Weights of a small mixture-of-experts language model, trained from scratch on English Wikipedia.
Size: 12 layers, vocabulary 16384.
Experts: 128 experts in each of 6 layers, a softmax router.
Training: a variant of SOAP for the experts, 313M tokens, 4775 steps.
Below are experts of layer 6 (counted from 0) of a mixture-of-experts language model. Rows are named router (the router's row for the expert) and show model dimensions 0-255. Each number is 50 + 10 x the weight over its row's rms, rounded and kept within 0 to 99.
Before each expert's rows: "mostly gets" lists some tokens that are sent to it at least half of the time. This comes from a sample of Wikipedia text that the model never trained on.

# expert 73
mostly gets: "|", "|---|---|---|---|---|---|---|---|---|\n", "|---|---|---|---|---|---|---|---|\n", " ←", "|---|---|---|---|---|---|---|\n"
router:49 51 45 45 51 41 40 67 50 45 47 37 47 40 63 57 41 61 48 55 55 46 65 63 59 40 57 65 54 60 59 52 47 46 59 63 55 56 40 53 41 52 42 68 48 39 63 59 58 50 49 44 46 46 55 25 53 38 56 39 39 53 49 39 70 56 49 46 38 45 47 56 43 62 44 60 55 56 35 39 56 42 35 34 47 56 47 17 46 46 39 55 61 48 52 49 43 52 51 45 52 48 53 22 50 42 57 61 63 39 51 41 55 48 46 49 53 49 59 33 52 28 48 47 60 55 52 51 55 46 74 78 43 68 39 47 49 44 58 47 54 39 40 42 46 42 76 32 58 64 61 60 53 52 39 46 63 40 38 50 37 61 47 56 62 62 38 41 52 64 60 51 63 56 51 56 59 42 53 43 55 33 52 45 67 47 56 67 45 52 66 56 45 62 41 43 69 68 28 53 31 71 54 50 45 66 36 50 46 50 45 37 63 44 35 48 58 56 45 60 50 63 40 55 44 45 44 49 57 33 60 59 51 45 41 50 21 58 35 63 53 60 52 60 29 59 44 41 55 41 45 47 52 68 47 48

# expert 114
mostly gets: " government", " political", " military", " public", " social", " Art"
router:52 51 51 52 37 68 44 65 56 47 62 67 66 53 49 31 61 44 51 37 57 55 53 41 60 37 40 63 56 49 36 53 41 42 45 66 50 35 48 53 32 44 62 50 42 42 48 54 50 36 38 56 53 57 55 47 35 42 62 71 35 39 65 64 45 43 49 57 70 38 59 58 35 35 41 51 65 38 39 45 69 48 45 51 62 53 58 42 57 74 70 54 65 50 59 39 42 27 55 39 67 67 33 37 69 62 28 64 38 48 51 59 65 56 44 48 31 47 56 38 39 40 48 65 44 67 54 56 52 51 38 67 47 47 54 54 39 51 53 49 49 59 55 53 58 56 47 61 66 42 41 47 65 43 56 49 42 54 36 55 49 44 46 39 44 56 47 57 64 39 48 34 48 50 44 49 45 57 48 42 48 60 53 39 43 51 42 53 56 59 35 53 36 49 32 36 65 61 65 61 44 33 60 53 38 41 65 50 45 43 56 33 61 50 39 57 42 31 53 48 63 55 42 34 39 40 36 56 64 45 59 60 61 58 41 44 42 42 67 67 63 51 46 45 46 38 56 50 42 47 43 53 41 45 61 51

# expert 12
mostly gets: " North", " South", " north", " south", " York", " west"
router:60 51 36 38 73 58 36 39 38 30 58 50 44 50 44 55 45 70 30 49 54 58 48 52 59 54 52 63 48 57 43 34 61 66 76 66 45 56 42 57 54 51 58 51 42 72 57 48 48 61 45 33 52 49 54 54 38 69 40 62 33 57 55 47 52 50 47 58 58 55 49 63 53 38 43 55 48 47 55 48 52 52 38 53 49 43 44 52 45 49 44 36 44 35 35 58 36 42 45 47 37 34 47 38 52 64 44 40 49 50 50 37 44 74 42 40 51 40 63 56 35 63 49 61 57 45 44 40 52 73 57 60 43 41 49 58 50 37 45 44 48 52 39 58 58 45 64 70 44 39 53 61 59 65 38 29 48 54 50 70 59 61 50 49 44 57 44 48 38 41 46 51 61 31 52 36 44 54 64 51 63 53 48 50 51 49 51 47 55 53 50 33 33 53 57 55 51 41 49 61 47 76 58 56 48 64 68 48 53 29 43 53 50 59 48 25 36 41 45 54 67 40 59 69 56 30 60 30 45 56 61 50 43 64 48 56 51 63 38 57 33 52 56 54 64 47 44 36 50 53 46 46 31 47 33 35

# expert 49
mostly gets: " which", " that", " who", " where", " when", " but"
router:59 45 50 39 56 64 62 52 35 74 39 74 46 63 61 33 38 49 46 52 38 28 44 63 53 68 60 47 36 42 44 44 54 47 65 46 57 62 52 53 55 51 65 48 51 34 59 71 49 61 62 60 45 54 47 33 52 58 43 31 60 47 54 48 60 72 65 43 48 60 39 43 54 42 39 46 55 38 61 65 61 46 40 39 43 38 55 52 47 44 54 73 54 41 51 65 39 38 46 49 52 24 53 43 27 32 46 49 54 44 54 66 62 45 52 53 54 52 61 50 46 32 35 38 40 60 47 34 41 71 32 62 56 56 40 54 55 43 70 65 49 48 52 44 44 61 50 47 71 40 47 52 54 44 43 52 49 50 65 53 71 66 42 58 38 64 62 38 40 54 65 42 57 50 42 53 57 39 53 62 53 49 49 66 60 70 44 56 43 46 54 62 54 57 58 53 47 42 40 59 46 44 38 51 46 51 53 48 62 51 47 61 37 39 64 51 45 52 38 68 50 48 48 39 58 34 58 42 48 55 44 53 63 71 44 67 44 59 42 41 59 60 33 48 56 56 62 53 34 60 55 56 50 56 46 50

# expert 113
mostly gets: "\"", "\"\n", "”", "]", "\")", ",\""
router:48 40 56 52 44 31 64 59 60 40 52 47 48 62 57 53 49 46 46 42 58 27 45 56 35 60 44 45 46 55 58 68 46 65 61 65 62 47 49 51 49 47 63 44 36 68 50 42 54 45 63 50 59 56 44 41 50 53 31 79 64 49 65 53 44 55 50 37 39 46 61 52 61 52 48 55 65 43 49 45 51 53 49 42 50 56 41 43 44 39 58 47 49 55 62 40 50 53 46 48 57 41 48 48 44 23 44 43 63 54 41 30 48 49 55 46 42 65 63 34 42 40 34 32 55 42 49 44 28 43 53 54 59 53 53 54 59 39 56 66 63 38 38 26 48 43 40 51 58 56 38 33 57 41 70 35 45 51 46 42 21 53 51 48 47 54 50 50 46 59 48 42 44 45 56 64 38 46 66 59 65 38 42 62 44 52 52 50 47 29 48 63 62 64 73 51 26 56 56 51 65 47 56 43 56 54 61 48 65 57 64 51 45 54 43 44 46 64 50 54 40 34 42 52 68 61 42 57 58 21 48 35 56 47 64 51 47 62 58 62 32 33 34 58 56 37 59 51 53 54 70 47 43 54 59 46

# expert 123
mostly gets: " sp", " Sp", " pl", " comp", "pl", " Qu"
router:32 42 44 61 59 31 40 48 39 59 54 62 46 55 59 50 67 60 47 52 39 39 40 58 56 66 30 62 45 45 67 52 49 39 47 42 45 47 49 44 55 58 37 54 73 51 46 50 51 31 49 42 43 48 50 43 63 50 40 31 47 54 42 45 45 57 43 49 29 45 59 46 58 39 48 35 50 31 50 42 65 44 42 52 47 43 53 60 56 60 62 74 49 58 52 48 51 60 50 43 45 52 49 57 38 46 48 49 44 48 63 44 49 33 53 43 38 49 59 49 56 55 38 48 41 37 45 51 47 34 56 58 47 42 45 42 44 61 48 62 61 51 62 57 39 62 72 52 55 41 47 58 56 40 58 53 59 51 20 56 35 47 46 61 49 36 63 52 50 49 39 49 35 64 46 61 41 43 49 37 38 55 48 56 53 59 42 39 49 50 35 46 35 27 22 65 55 40 35 53 59 55 56 54 37 44 33 42 59 59 63 57 52 39 64 59 50 54 67 51 77 58 48 38 54 58 36 42 58 56 37 66 60 70 57 52 78 63 43 42 52 39 59 47 66 51 40 63 57 41 32 39 59 34 56 43

# expert 106
mostly gets: " JPL", " age", "History", " %", " Position", "Career"
router:57 39 37 36 29 39 67 55 34 50 44 49 51 39 63 43 52 50 55 59 53 54 40 41 47 59 58 53 74 65 53 64 52 36 29 59 40 31 30 42 74 57 53 29 47 26 57 69 24 41 45 42 42 52 29 70 56 73 64 58 51 59 48 59 36 43 45 50 52 58 66 45 53 50 64 39 41 54 55 56 45 50 47 55 48 62 50 66 45 40 55 47 39 42 47 53 42 49 57 47 55 38 56 44 50 48 55 49 48 47 47 62 35 45 58 59 58 60 55 39 43 49 50 33 56 49 31 62 56 47 50 41 41 38 33 48 40 45 67 52 50 69 45 56 39 56 49 39 50 60 38 47 67 72 65 74 46 58 55 54 70 54 41 36 34 52 40 42 57 54 43 54 41 51 49 47 50 38 53 56 55 33 53 48 48 44 47 54 37 55 39 51 33 49 45 49 48 49 52 55 51 47 53 53 58 47 58 46 57 56 40 40 32 32 48 35 57 62 36 60 44 51 38 40 36 39 38 35 60 38 42 49 54 43 59 56 52 44 71 49 56 54 38 53 54 66 48 50 35 41 60 61 60 35 44 59

# expert 25
mostly gets: " a", " an", " A", " first", " any", " An"
router:51 64 67 47 38 53 59 38 40 50 51 33 60 40 57 56 64 63 57 50 59 76 59 67 36 55 46 53 36 57 48 56 48 47 45 67 50 52 45 57 54 51 61 51 58 50 62 51 47 48 38 54 41 39 38 62 44 58 48 45 42 55 48 46 44 67 49 51 53 49 39 56 38 42 34 45 64 70 55 63 61 55 54 31 53 47 56 55 54 32 41 35 52 38 49 70 36 53 59 44 58 57 46 49 43 69 27 71 47 30 59 63 64 54 43 61 48 61 43 48 44 50 49 56 46 42 55 41 76 42 36 47 42 52 39 50 58 33 54 37 62 45 44 37 45 55 32 50 46 56 46 47 61 48 72 38 53 39 40 49 42 60 61 53 61 38 69 44 55 33 41 45 64 58 66 54 48 45 44 41 59 36 58 54 51 40 42 56 45 48 33 54 49 60 28 59 44 40 61 56 45 50 38 41 31 41 35 57 61 58 26 63 55 54 67 46 38 45 58 45 47 34 40 61 57 52 40 36 45 49 48 41 37 43 36 57 33 58 46 39 60 48 54 45 39 51 57 51 28 61 44 54 36 34 57 35

# expert 0
mostly gets: "),", "\",", " ,", ",", ",\"", ")},"
router:65 48 37 31 50 39 54 59 46 54 64 52 63 44 60 34 63 40 34 47 42 64 41 51 72 49 70 64 47 53 57 49 50 59 41 52 46 35 68 34 45 37 59 36 53 48 63 52 46 57 60 36 49 59 51 40 35 38 53 54 49 62 40 52 65 43 58 46 56 47 73 59 67 49 48 62 41 49 59 56 48 43 66 55 54 45 56 58 55 54 48 60 63 45 60 55 55 59 41 66 50 50 47 59 68 52 51 43 52 46 25 41 47 47 53 51 58 58 61 67 55 39 47 45 51 60 61 54 46 69 63 38 62 45 60 45 46 49 59 48 49 45 62 62 43 49 46 56 59 46 42 54 54 64 45 49 55 49 56 40 48 59 49 33 54 61 40 70 54 47 59 42 47 35 51 42 33 45 53 50 43 51 55 72 61 75 35 34 43 50 50 59 61 61 53 46 32 84 59 70 59 44 57 26 54 60 57 52 35 47 54 62 38 36 57 48 39 53 44 46 70 46 47 43 49 63 53 54 45 54 45 33 31 35 70 49 44 65 40 43 64 50 51 56 56 47 41 50 46 62 37 45 60 44 28 46

# expert 87
mostly gets: "%;", ";", " —;", ");", " •;", " ="
router:51 58 54 39 69 27 50 45 49 58 55 45 42 30 45 52 60 52 55 55 49 55 49 59 59 45 40 45 42 47 49 59 42 50 28 55 67 38 49 43 63 49 65 46 36 43 56 52 61 51 49 63 60 65 37 48 54 56 42 58 51 60 36 45 69 58 65 49 38 45 49 62 51 56 48 36 29 41 43 53 38 44 51 46 41 47 57 49 41 55 56 62 51 48 44 60 23 55 57 68 54 50 30 53 65 51 76 49 41 48 63 50 56 60 57 39 47 46 58 52 46 81 54 63 27 59 42 59 48 39 39 42 52 53 62 56 53 55 44 55 46 62 37 45 51 54 41 58 51 35 60 51 37 53 50 48 71 44 41 30 41 43 53 58 65 78 66 70 43 54 47 61 62 45 45 37 51 38 56 72 58 42 56 39 42 47 48 69 53 49 45 42 42 66 39 36 64 56 55 58 67 43 40 60 41 42 65 54 51 54 49 43 52 43 42 57 38 58 58 31 32 50 59 46 34 74 56 30 53 55 57 54 63 49 47 49 51 55 63 57 52 47 42 33 51 55 42 60 49 43 47 52 35 47 56 69

# expert 83
mostly gets: " music", " form", " art", " design", " mon", " rock"
router:43 42 47 27 47 50 37 57 45 60 41 58 42 49 52 53 51 62 48 44 32 51 55 40 58 60 59 51 46 36 45 61 36 47 38 56 41 35 68 46 41 58 46 51 56 37 51 53 47 40 54 61 51 36 55 33 54 42 56 39 45 41 80 65 60 50 58 50 43 35 43 42 58 50 49 30 43 51 31 56 51 58 41 49 58 53 38 72 39 66 47 43 72 51 59 63 39 70 61 47 52 50 61 68 47 64 60 41 52 41 58 44 46 59 21 59 40 48 42 44 31 53 67 47 35 33 60 54 57 53 65 51 53 51 56 55 43 59 66 32 54 41 38 49 49 40 51 51 59 53 43 58 50 47 43 66 51 61 53 63 52 58 50 54 40 46 29 47 50 37 30 43 62 67 51 43 48 50 38 51 32 71 36 52 65 56 54 49 60 42 51 38 59 44 56 47 37 62 51 58 60 51 49 48 61 60 43 51 67 57 42 40 61 75 54 41 47 54 37 52 42 44 55 48 42 54 32 55 72 56 54 47 59 60 40 47 44 55 54 50 50 46 31 49 33 55 45 50 64 32 35 56 71 58 59 39

# expert 16
mostly gets: " New", " new", " British", " National", " local", " Democratic"
router:69 52 35 45 52 44 44 65 42 44 66 62 45 45 44 59 48 68 38 52 63 43 69 54 73 52 63 51 33 50 44 36 52 53 53 58 39 50 51 54 46 46 39 50 52 48 49 46 32 40 42 47 54 47 42 59 46 54 58 68 30 44 62 46 57 35 56 53 55 70 63 57 33 27 37 52 57 50 33 55 69 48 41 57 34 61 42 49 62 51 30 61 63 41 35 35 39 39 45 37 37 46 38 46 67 66 14 58 40 42 47 46 45 57 26 56 56 43 60 66 39 49 47 62 62 48 69 43 59 53 53 49 37 21 50 60 61 46 58 47 47 33 58 62 58 47 37 59 45 35 49 36 40 53 46 39 45 34 50 66 45 36 43 50 49 57 41 41 47 44 45 46 56 43 48 52 48 63 54 38 52 50 46 45 56 44 47 61 58 49 47 43 46 45 52 40 53 52 52 50 53 54 53 52 49 53 65 50 34 34 54 59 40 39 25 47 43 47 48 50 53 30 58 51 53 44 49 53 51 56 61 31 51 54 50 33 28 57 52 54 48 52 58 58 58 39 38 59 37 55 51 56 68 39 53 68

# expert 39
mostly gets: " km", " million", " kg", " mi", " sq", " lb"
router:45 41 41 50 42 43 50 68 42 55 44 57 55 43 36 48 39 61 62 41 55 47 49 60 64 51 53 59 60 40 58 52 54 45 55 46 47 46 38 49 49 56 42 70 43 54 49 49 59 48 51 47 54 52 56 43 60 43 48 44 34 30 41 47 47 57 48 57 46 67 47 40 41 55 67 60 53 49 51 45 43 33 57 49 51 61 56 55 63 64 45 56 48 38 32 67 67 64 57 65 41 42 49 58 53 37 53 44 65 66 51 59 59 40 37 54 20 20 45 45 37 55 52 66 67 62 41 43 64 45 39 45 36 56 64 53 59 47 71 41 57 48 45 55 48 48 63 53 59 59 51 62 62 41 43 26 59 48 49 46 44 33 58 47 53 36 66 56 54 43 41 59 56 42 54 69 51 48 49 56 56 35 51 45 61 40 56 36 47 51 54 47 41 52 44 53 32 62 45 42 46 45 62 51 49 51 54 49 75 68 51 48 55 35 60 46 43 35 40 50 47 40 62 48 62 62 58 41 59 46 23 36 34 73 42 38 59 75 32 39 41 48 46 32 26 57 64 58 51 42 64 46 56 44 42 43

# expert 84
mostly gets: " government", " building", " house", " war", " work", " fire"
router:56 19 56 50 33 53 45 58 42 38 52 52 40 46 44 51 55 60 42 44 54 61 48 55 64 44 64 39 48 49 47 55 32 36 42 45 40 46 53 46 47 37 32 50 41 47 44 44 37 61 66 54 52 48 54 45 59 35 47 64 45 39 34 57 59 39 53 43 51 38 56 52 45 54 43 38 50 41 39 68 79 52 47 61 37 55 62 37 61 62 54 44 51 70 45 44 57 55 57 44 38 40 39 24 53 44 44 66 56 42 57 52 38 40 47 39 64 56 37 62 46 45 31 39 57 57 49 54 47 59 62 48 36 43 48 49 67 37 60 57 41 57 58 47 51 37 45 51 47 44 49 29 57 54 50 61 26 44 52 52 54 43 56 49 50 59 42 63 57 52 58 46 40 45 36 37 53 41 61 45 49 50 39 48 63 46 53 38 66 32 45 47 62 27 45 58 48 36 50 51 47 65 50 57 50 51 64 43 50 52 65 51 42 41 32 25 40 36 43 45 47 52 30 43 31 52 66 56 64 63 64 42 70 68 48 48 60 60 46 28 45 45 68 58 51 54 72 60 37 59 59 45 42 40 53 47

# expert 99
mostly gets: "á", "ó", "í", "š", "ı", "ș"
router:61 64 47 54 35 64 53 38 65 52 42 46 58 39 44 53 57 60 48 55 60 51 39 41 54 30 46 40 63 44 32 58 59 48 36 33 53 61 46 48 43 54 55 50 59 59 58 64 53 65 50 56 36 30 58 53 50 37 59 52 67 45 48 66 60 39 56 48 39 65 33 38 37 49 38 47 63 65 55 51 46 42 53 60 73 51 51 50 45 50 50 61 53 49 53 46 40 43 53 46 65 61 40 62 61 49 41 45 55 41 45 60 48 59 52 56 41 52 48 34 49 41 35 42 42 54 50 56 49 37 47 34 53 81 46 57 45 41 45 49 32 46 53 57 55 33 46 46 73 40 57 43 64 51 47 62 54 57 51 31 48 55 44 54 48 53 46 44 46 27 48 65 41 48 49 27 61 43 60 52 65 43 53 59 45 52 44 71 58 42 72 63 50 65 60 33 61 62 62 31 54 54 57 67 65 41 54 58 59 45 45 48 37 26 48 55 63 59 37 44 49 49 58 42 68 54 68 57 52 58 60 48 26 29 30 36 50 49 52 65 35 47 56 42 62 60 53 42 45 52 64 51 44 47 44 52

# expert 68
mostly gets: " and", " or", " &", " et", "%,", "\","
router:55 51 43 43 41 50 51 38 60 56 59 58 46 42 61 49 66 41 57 35 52 57 50 51 66 46 56 41 43 44 63 61 38 70 45 69 62 41 61 34 53 50 60 50 51 58 51 37 43 64 43 31 56 56 43 48 53 48 39 56 50 60 33 52 58 65 52 49 72 32 46 56 58 25 49 36 35 46 66 59 57 36 53 42 57 57 44 51 55 42 70 64 56 57 61 58 50 35 52 60 53 40 62 44 59 57 63 31 65 52 46 56 46 64 50 34 58 40 47 57 59 62 53 44 58 54 66 74 54 43 57 36 73 56 71 53 41 44 55 58 38 62 43 56 64 58 37 49 57 57 37 32 45 57 41 61 44 45 55 50 47 63 49 46 56 47 32 47 56 56 59 54 36 60 48 55 37 61 55 40 50 49 50 39 58 51 35 56 53 42 42 47 38 59 64 38 46 32 39 52 45 53 71 52 63 73 39 40 41 52 46 49 45 45 50 64 18 63 57 40 33 27 58 43 55 49 40 63 57 45 49 67 40 49 60 67 63 57 47 39 48 46 48 59 61 50 55 47 48 49 45 39 52 68 47 48

# expert 107
mostly gets: " film", " album", " species", " song", " Film", " player"
router:28 47 57 41 62 61 37 50 47 45 44 53 62 65 45 53 50 41 46 46 49 47 63 63 41 63 36 58 60 35 49 56 24 51 51 54 55 27 70 46 51 57 39 45 40 40 59 49 31 34 55 51 41 28 42 48 40 56 54 43 69 46 40 48 47 47 45 52 65 46 60 48 51 37 48 45 51 42 39 53 69 54 59 60 46 55 48 51 47 51 62 50 59 43 56 43 53 49 60 48 34 46 67 40 55 52 35 62 66 49 49 48 47 47 61 47 45 53 42 38 52 48 36 52 67 43 57 68 47 45 64 53 49 40 61 35 47 49 50 47 41 65 40 56 48 56 41 55 65 49 51 61 35 29 69 46 38 44 51 56 66 52 41 42 35 63 52 50 54 50 57 39 31 49 56 48 57 43 74 49 50 44 61 58 48 48 61 43 47 40 76 48 46 43 46 39 46 34 37 59 53 37 44 55 41 28 43 40 47 59 61 54 32 19 51 60 59 46 39 50 63 52 50 42 46 77 57 52 64 59 61 39 42 59 52 50 56 34 55 58 35 57 52 29 47 57 66 70 64 40 57 42 65 33 56 43

# expert 35
mostly gets: " two", " three", " all", " un", " four", " high"
router:60 38 47 52 50 30 36 45 46 55 54 49 65 44 44 60 50 35 46 29 54 68 47 73 60 39 44 46 42 41 46 59 32 56 37 57 51 48 64 42 69 47 50 41 39 57 46 51 50 46 37 46 52 59 48 38 35 51 52 54 49 46 59 46 45 47 48 58 46 56 65 56 49 63 58 61 47 50 55 55 50 50 39 46 23 57 48 49 55 44 42 61 35 52 52 59 42 51 36 40 68 60 54 58 58 63 61 56 46 56 68 41 48 50 25 56 42 29 60 63 51 59 31 44 47 45 60 54 67 56 39 68 42 49 32 58 45 46 66 35 68 42 57 47 42 48 57 64 33 68 50 60 49 40 27 68 39 44 59 59 32 27 57 53 60 62 58 34 55 38 62 53 62 48 40 47 38 57 37 50 53 58 54 59 37 55 43 58 47 41 47 44 45 27 41 56 60 42 47 55 48 57 52 47 51 62 52 43 58 41 37 75 43 36 45 50 48 62 62 34 49 42 70 49 63 45 35 50 47 48 45 51 53 60 52 43 47 19 58 52 38 34 55 54 46 58 68 43 53 53 60 44 52 39 58 53

# expert 125
mostly gets: " •", ".:", ":", "):", " Synonyms", "',"
router:47 44 66 32 70 43 52 57 40 61 57 53 43 47 67 62 54 34 63 41 42 52 49 56 53 56 35 44 46 56 51 45 65 48 44 58 69 63 64 32 63 41 71 50 32 59 57 42 47 56 40 30 43 65 40 56 27 29 41 51 31 61 59 57 57 56 47 47 33 50 54 23 58 59 46 73 44 48 49 52 50 58 39 60 41 34 62 55 49 19 71 64 50 37 56 64 55 41 59 54 55 48 46 48 69 54 47 70 36 65 45 35 58 67 47 39 54 40 55 53 49 50 47 60 49 56 63 58 49 49 57 54 53 37 58 52 43 55 39 27 41 52 32 35 67 66 58 61 41 42 45 39 51 61 54 61 49 55 56 47 51 53 33 53 45 42 51 36 58 59 31 50 55 52 54 37 66 33 58 55 44 63 41 52 54 49 68 58 59 57 53 47 61 55 45 51 44 56 44 66 51 58 55 52 54 54 57 41 48 40 44 57 40 39 53 30 56 50 60 65 49 44 42 57 54 59 59 62 60 40 55 48 46 47 63 59 41 42 33 52 51 60 60 46 56 44 51 54 64 56 55 34 57 43 46 60

# expert 22
mostly gets: " JPL", " population", "%;", "″W", "/sq", "/km"
router:46 49 39 44 44 64 48 52 44 45 53 49 65 44 52 57 61 48 71 56 66 45 47 43 77 45 59 60 56 49 52 47 44 56 50 66 52 51 42 41 60 48 53 40 48 46 54 59 51 53 55 45 40 50 43 53 59 70 56 64 48 32 57 47 44 50 74 50 41 48 45 70 37 69 49 66 55 46 55 47 62 55 46 51 65 49 49 53 50 41 45 48 45 42 49 42 50 33 62 46 62 33 42 41 36 54 66 38 46 58 53 69 81 74 43 48 44 45 60 47 48 71 42 65 33 53 50 34 58 37 44 47 38 56 43 55 35 58 64 33 37 42 41 64 46 43 54 23 58 52 31 56 49 57 30 44 49 47 66 51 49 70 39 57 42 45 31 55 57 55 50 35 55 39 50 40 45 36 63 46 69 32 41 48 46 50 59 32 36 51 55 48 35 46 43 48 45 51 47 61 53 57 59 57 36 57 65 53 68 32 77 55 49 41 33 60 51 57 43 41 64 49 39 55 50 59 42 41 38 46 42 55 60 43 48 50 55 55 62 46 44 36 52 64 41 47 58 55 34 52 54 49 49 46 71 47

# expert 102
mostly gets: "×", "°", " +", "%;", "−", " −"
router:45 60 41 39 43 54 25 49 51 41 29 63 36 49 43 51 35 45 38 62 44 45 51 28 45 27 48 33 52 61 31 55 43 41 33 30 53 55 41 26 48 56 35 50 51 42 53 56 57 46 41 34 35 48 54 61 58 36 66 46 46 41 59 40 62 51 44 61 48 69 57 64 53 69 65 42 43 57 48 55 42 33 43 38 46 44 54 56 43 46 62 60 36 53 38 42 55 34 44 46 57 61 56 54 50 61 46 62 68 60 57 47 52 64 45 38 36 27 40 40 43 49 44 51 63 43 49 37 51 44 36 66 43 64 60 52 50 67 46 42 52 53 60 48 43 59 55 59 60 41 43 51 55 40 45 56 57 37 61 40 38 45 32 35 47 44 73 58 27 63 63 58 59 34 48 45 52 44 57 63 59 61 55 46 54 42 48 50 37 49 60 43 49 48 52 44 55 42 47 52 68 49 42 41 45 64 45 47 35 47 60 48 58 34 68 40 28 38 56 64 44 48 46 41 36 45 52 57 44 43 43 38 49 55 67 43 62 60 55 51 56 52 43 45 36 72 51 51 52 33 44 53 38 40 58 51

# expert 94
mostly gets: "\":", " |", " –", " -"
router:59 55 53 48 59 50 44 39 65 59 62 52 42 47 54 47 49 45 37 59 54 60 47 52 58 56 57 58 42 63 61 47 37 36 53 45 53 54 42 55 32 53 37 55 55 65 47 63 52 43 56 55 42 53 31 29 27 42 46 63 46 65 42 30 40 54 53 56 45 64 56 64 68 50 45 34 20 46 49 43 59 56 60 38 42 44 46 42 45 65 47 47 48 40 51 70 54 60 55 21 46 56 64 57 43 46 43 65 48 49 55 51 61 47 56 50 58 63 48 32 42 52 53 53 50 61 66 39 50 50 52 55 45 47 39 49 63 33 47 54 57 55 61 51 36 46 55 48 35 44 50 57 53 44 59 43 38 54 43 46 46 37 52 49 32 56 48 51 47 50 31 60 50 52 45 36 42 46 53 65 53 75 78 70 55 60 60 48 62 50 54 29 73 69 52 59 43 57 51 56 51 61 59 24 49 48 52 49 37 52 72 61 44 44 57 51 60 36 31 43 61 60 59 67 27 56 66 40 54 43 62 47 59 42 39 52 38 40 56 56 51 36 48 37 54 48 44 52 59 59 41 63 75 43 53 48

# expert 69
mostly gets: ")", "\")", "athi", ".)", "alam", "abad"
router:42 46 46 45 54 69 48 57 47 50 51 48 53 47 57 50 57 36 50 37 67 46 44 39 43 58 71 52 49 53 53 45 53 52 54 41 52 32 53 50 62 35 32 54 44 52 41 34 61 34 55 57 52 40 41 55 54 53 54 39 38 40 40 35 64 65 31 32 55 63 42 51 66 48 50 67 58 49 43 53 58 58 64 49 55 42 58 64 59 53 46 49 36 42 65 48 44 28 37 67 64 54 48 64 38 53 31 51 50 77 64 48 44 46 27 57 54 49 51 49 31 50 44 44 44 46 40 54 37 40 50 42 51 64 62 38 61 53 56 59 41 67 45 43 49 48 31 42 40 52 65 59 66 50 33 47 33 50 58 31 58 45 43 33 51 45 47 36 60 50 64 21 42 71 61 42 55 29 43 45 39 50 57 40 42 62 70 49 45 42 53 35 53 56 53 47 54 60 34 46 42 55 55 48 78 43 40 59 46 50 43 50 54 59 54 39 59 52 58 59 45 56 65 60 63 57 80 52 45 54 50 61 56 45 52 55 31 55 56 50 42 49 57 45 33 46 62 45 59 47 49 58 46 42 36 50

# expert 85
mostly gets: " for", " joined", " of", " Of", " to", " from"
router:48 43 42 63 56 44 43 53 47 65 45 48 53 37 38 69 46 57 51 38 45 50 51 33 60 69 43 66 36 48 32 56 60 64 50 55 44 43 55 57 40 66 44 64 65 57 50 44 49 47 47 50 55 34 51 45 60 44 41 48 59 73 67 49 46 34 50 31 49 47 63 44 64 56 42 55 37 46 27 63 56 52 67 46 39 55 46 47 60 55 48 58 54 62 54 46 43 50 54 33 53 29 55 49 50 50 42 45 38 48 42 43 53 35 47 60 50 50 46 60 59 49 60 44 77 48 57 39 51 57 40 51 52 48 46 49 71 58 49 62 49 49 41 71 43 46 36 68 56 66 44 43 50 55 54 47 67 41 64 34 69 48 43 53 39 34 59 49 37 40 59 51 46 43 43 55 30 50 49 44 47 67 35 51 59 48 54 44 61 53 71 59 41 59 52 78 55 50 59 50 46 66 40 34 41 70 45 52 29 54 54 44 54 56 37 52 43 27 40 72 65 64 45 57 60 48 54 55 53 34 36 47 51 46 52 70 68 26 44 65 52 50 39 54 51 43 56 51 59 54 42 49 47 35 49 61

# expert 45
mostly gets: "″N", "–present", "′N", "″E", "°N", " (#"
router:46 64 35 61 37 45 33 47 65 41 37 43 63 52 43 32 62 57 59 30 54 56 63 60 52 57 40 53 45 53 50 20 69 50 47 38 62 49 58 36 40 58 60 44 54 34 39 58 61 69 46 35 39 42 60 33 47 54 57 43 53 56 62 50 53 60 48 61 49 60 39 79 50 38 46 55 50 71 34 43 39 36 55 43 58 56 41 63 58 43 40 54 43 56 55 65 38 46 48 44 54 68 61 44 59 73 52 55 44 53 52 41 50 28 64 53 56 63 52 71 61 29 42 67 48 53 48 49 49 44 44 69 25 43 65 59 62 57 44 55 54 42 35 52 34 45 45 52 61 39 55 48 45 61 49 50 41 54 54 42 61 50 55 36 49 60 44 49 55 61 48 58 55 41 50 52 46 51 43 31 53 53 64 39 62 40 63 57 47 62 43 53 43 45 66 54 59 52 49 52 57 70 70 62 50 42 48 53 65 50 36 57 55 40 37 39 52 40 54 54 47 45 44 61 54 74 62 59 41 46 57 69 50 46 53 50 57 56 41 52 53 60 35 39 48 52 57 64 51 54 61 64 48 49 30 62

# expert 14
mostly gets: " over", " under", " through", " via", " Under", " Over"
router:74 53 54 43 42 62 54 38 52 46 67 42 58 62 61 46 52 42 49 31 64 40 57 40 35 31 35 47 46 46 57 46 48 46 39 41 48 53 47 59 48 79 66 58 41 49 59 50 55 45 46 43 43 44 58 61 55 65 53 48 56 44 67 46 52 32 58 56 41 42 48 49 36 54 50 35 50 45 58 42 33 62 65 64 52 53 59 56 23 42 51 28 32 57 47 70 53 39 45 29 42 48 46 49 51 48 59 52 41 45 61 68 40 46 44 53 60 56 51 51 43 58 43 51 47 50 44 54 48 62 40 49 54 61 70 57 47 64 46 68 47 41 45 64 72 56 64 47 41 54 43 40 62 48 33 47 53 53 41 55 33 50 49 51 64 57 39 48 69 40 51 56 45 27 45 45 55 75 32 29 42 53 55 38 56 68 54 59 57 45 43 37 56 68 57 36 31 54 56 41 52 57 46 56 57 40 53 60 35 28 56 43 54 58 61 43 45 59 56 57 61 60 42 60 43 45 66 58 40 53 58 48 52 42 46 36 62 54 55 54 61 51 49 70 58 56 41 49 48 75 45 65 45 55 59 42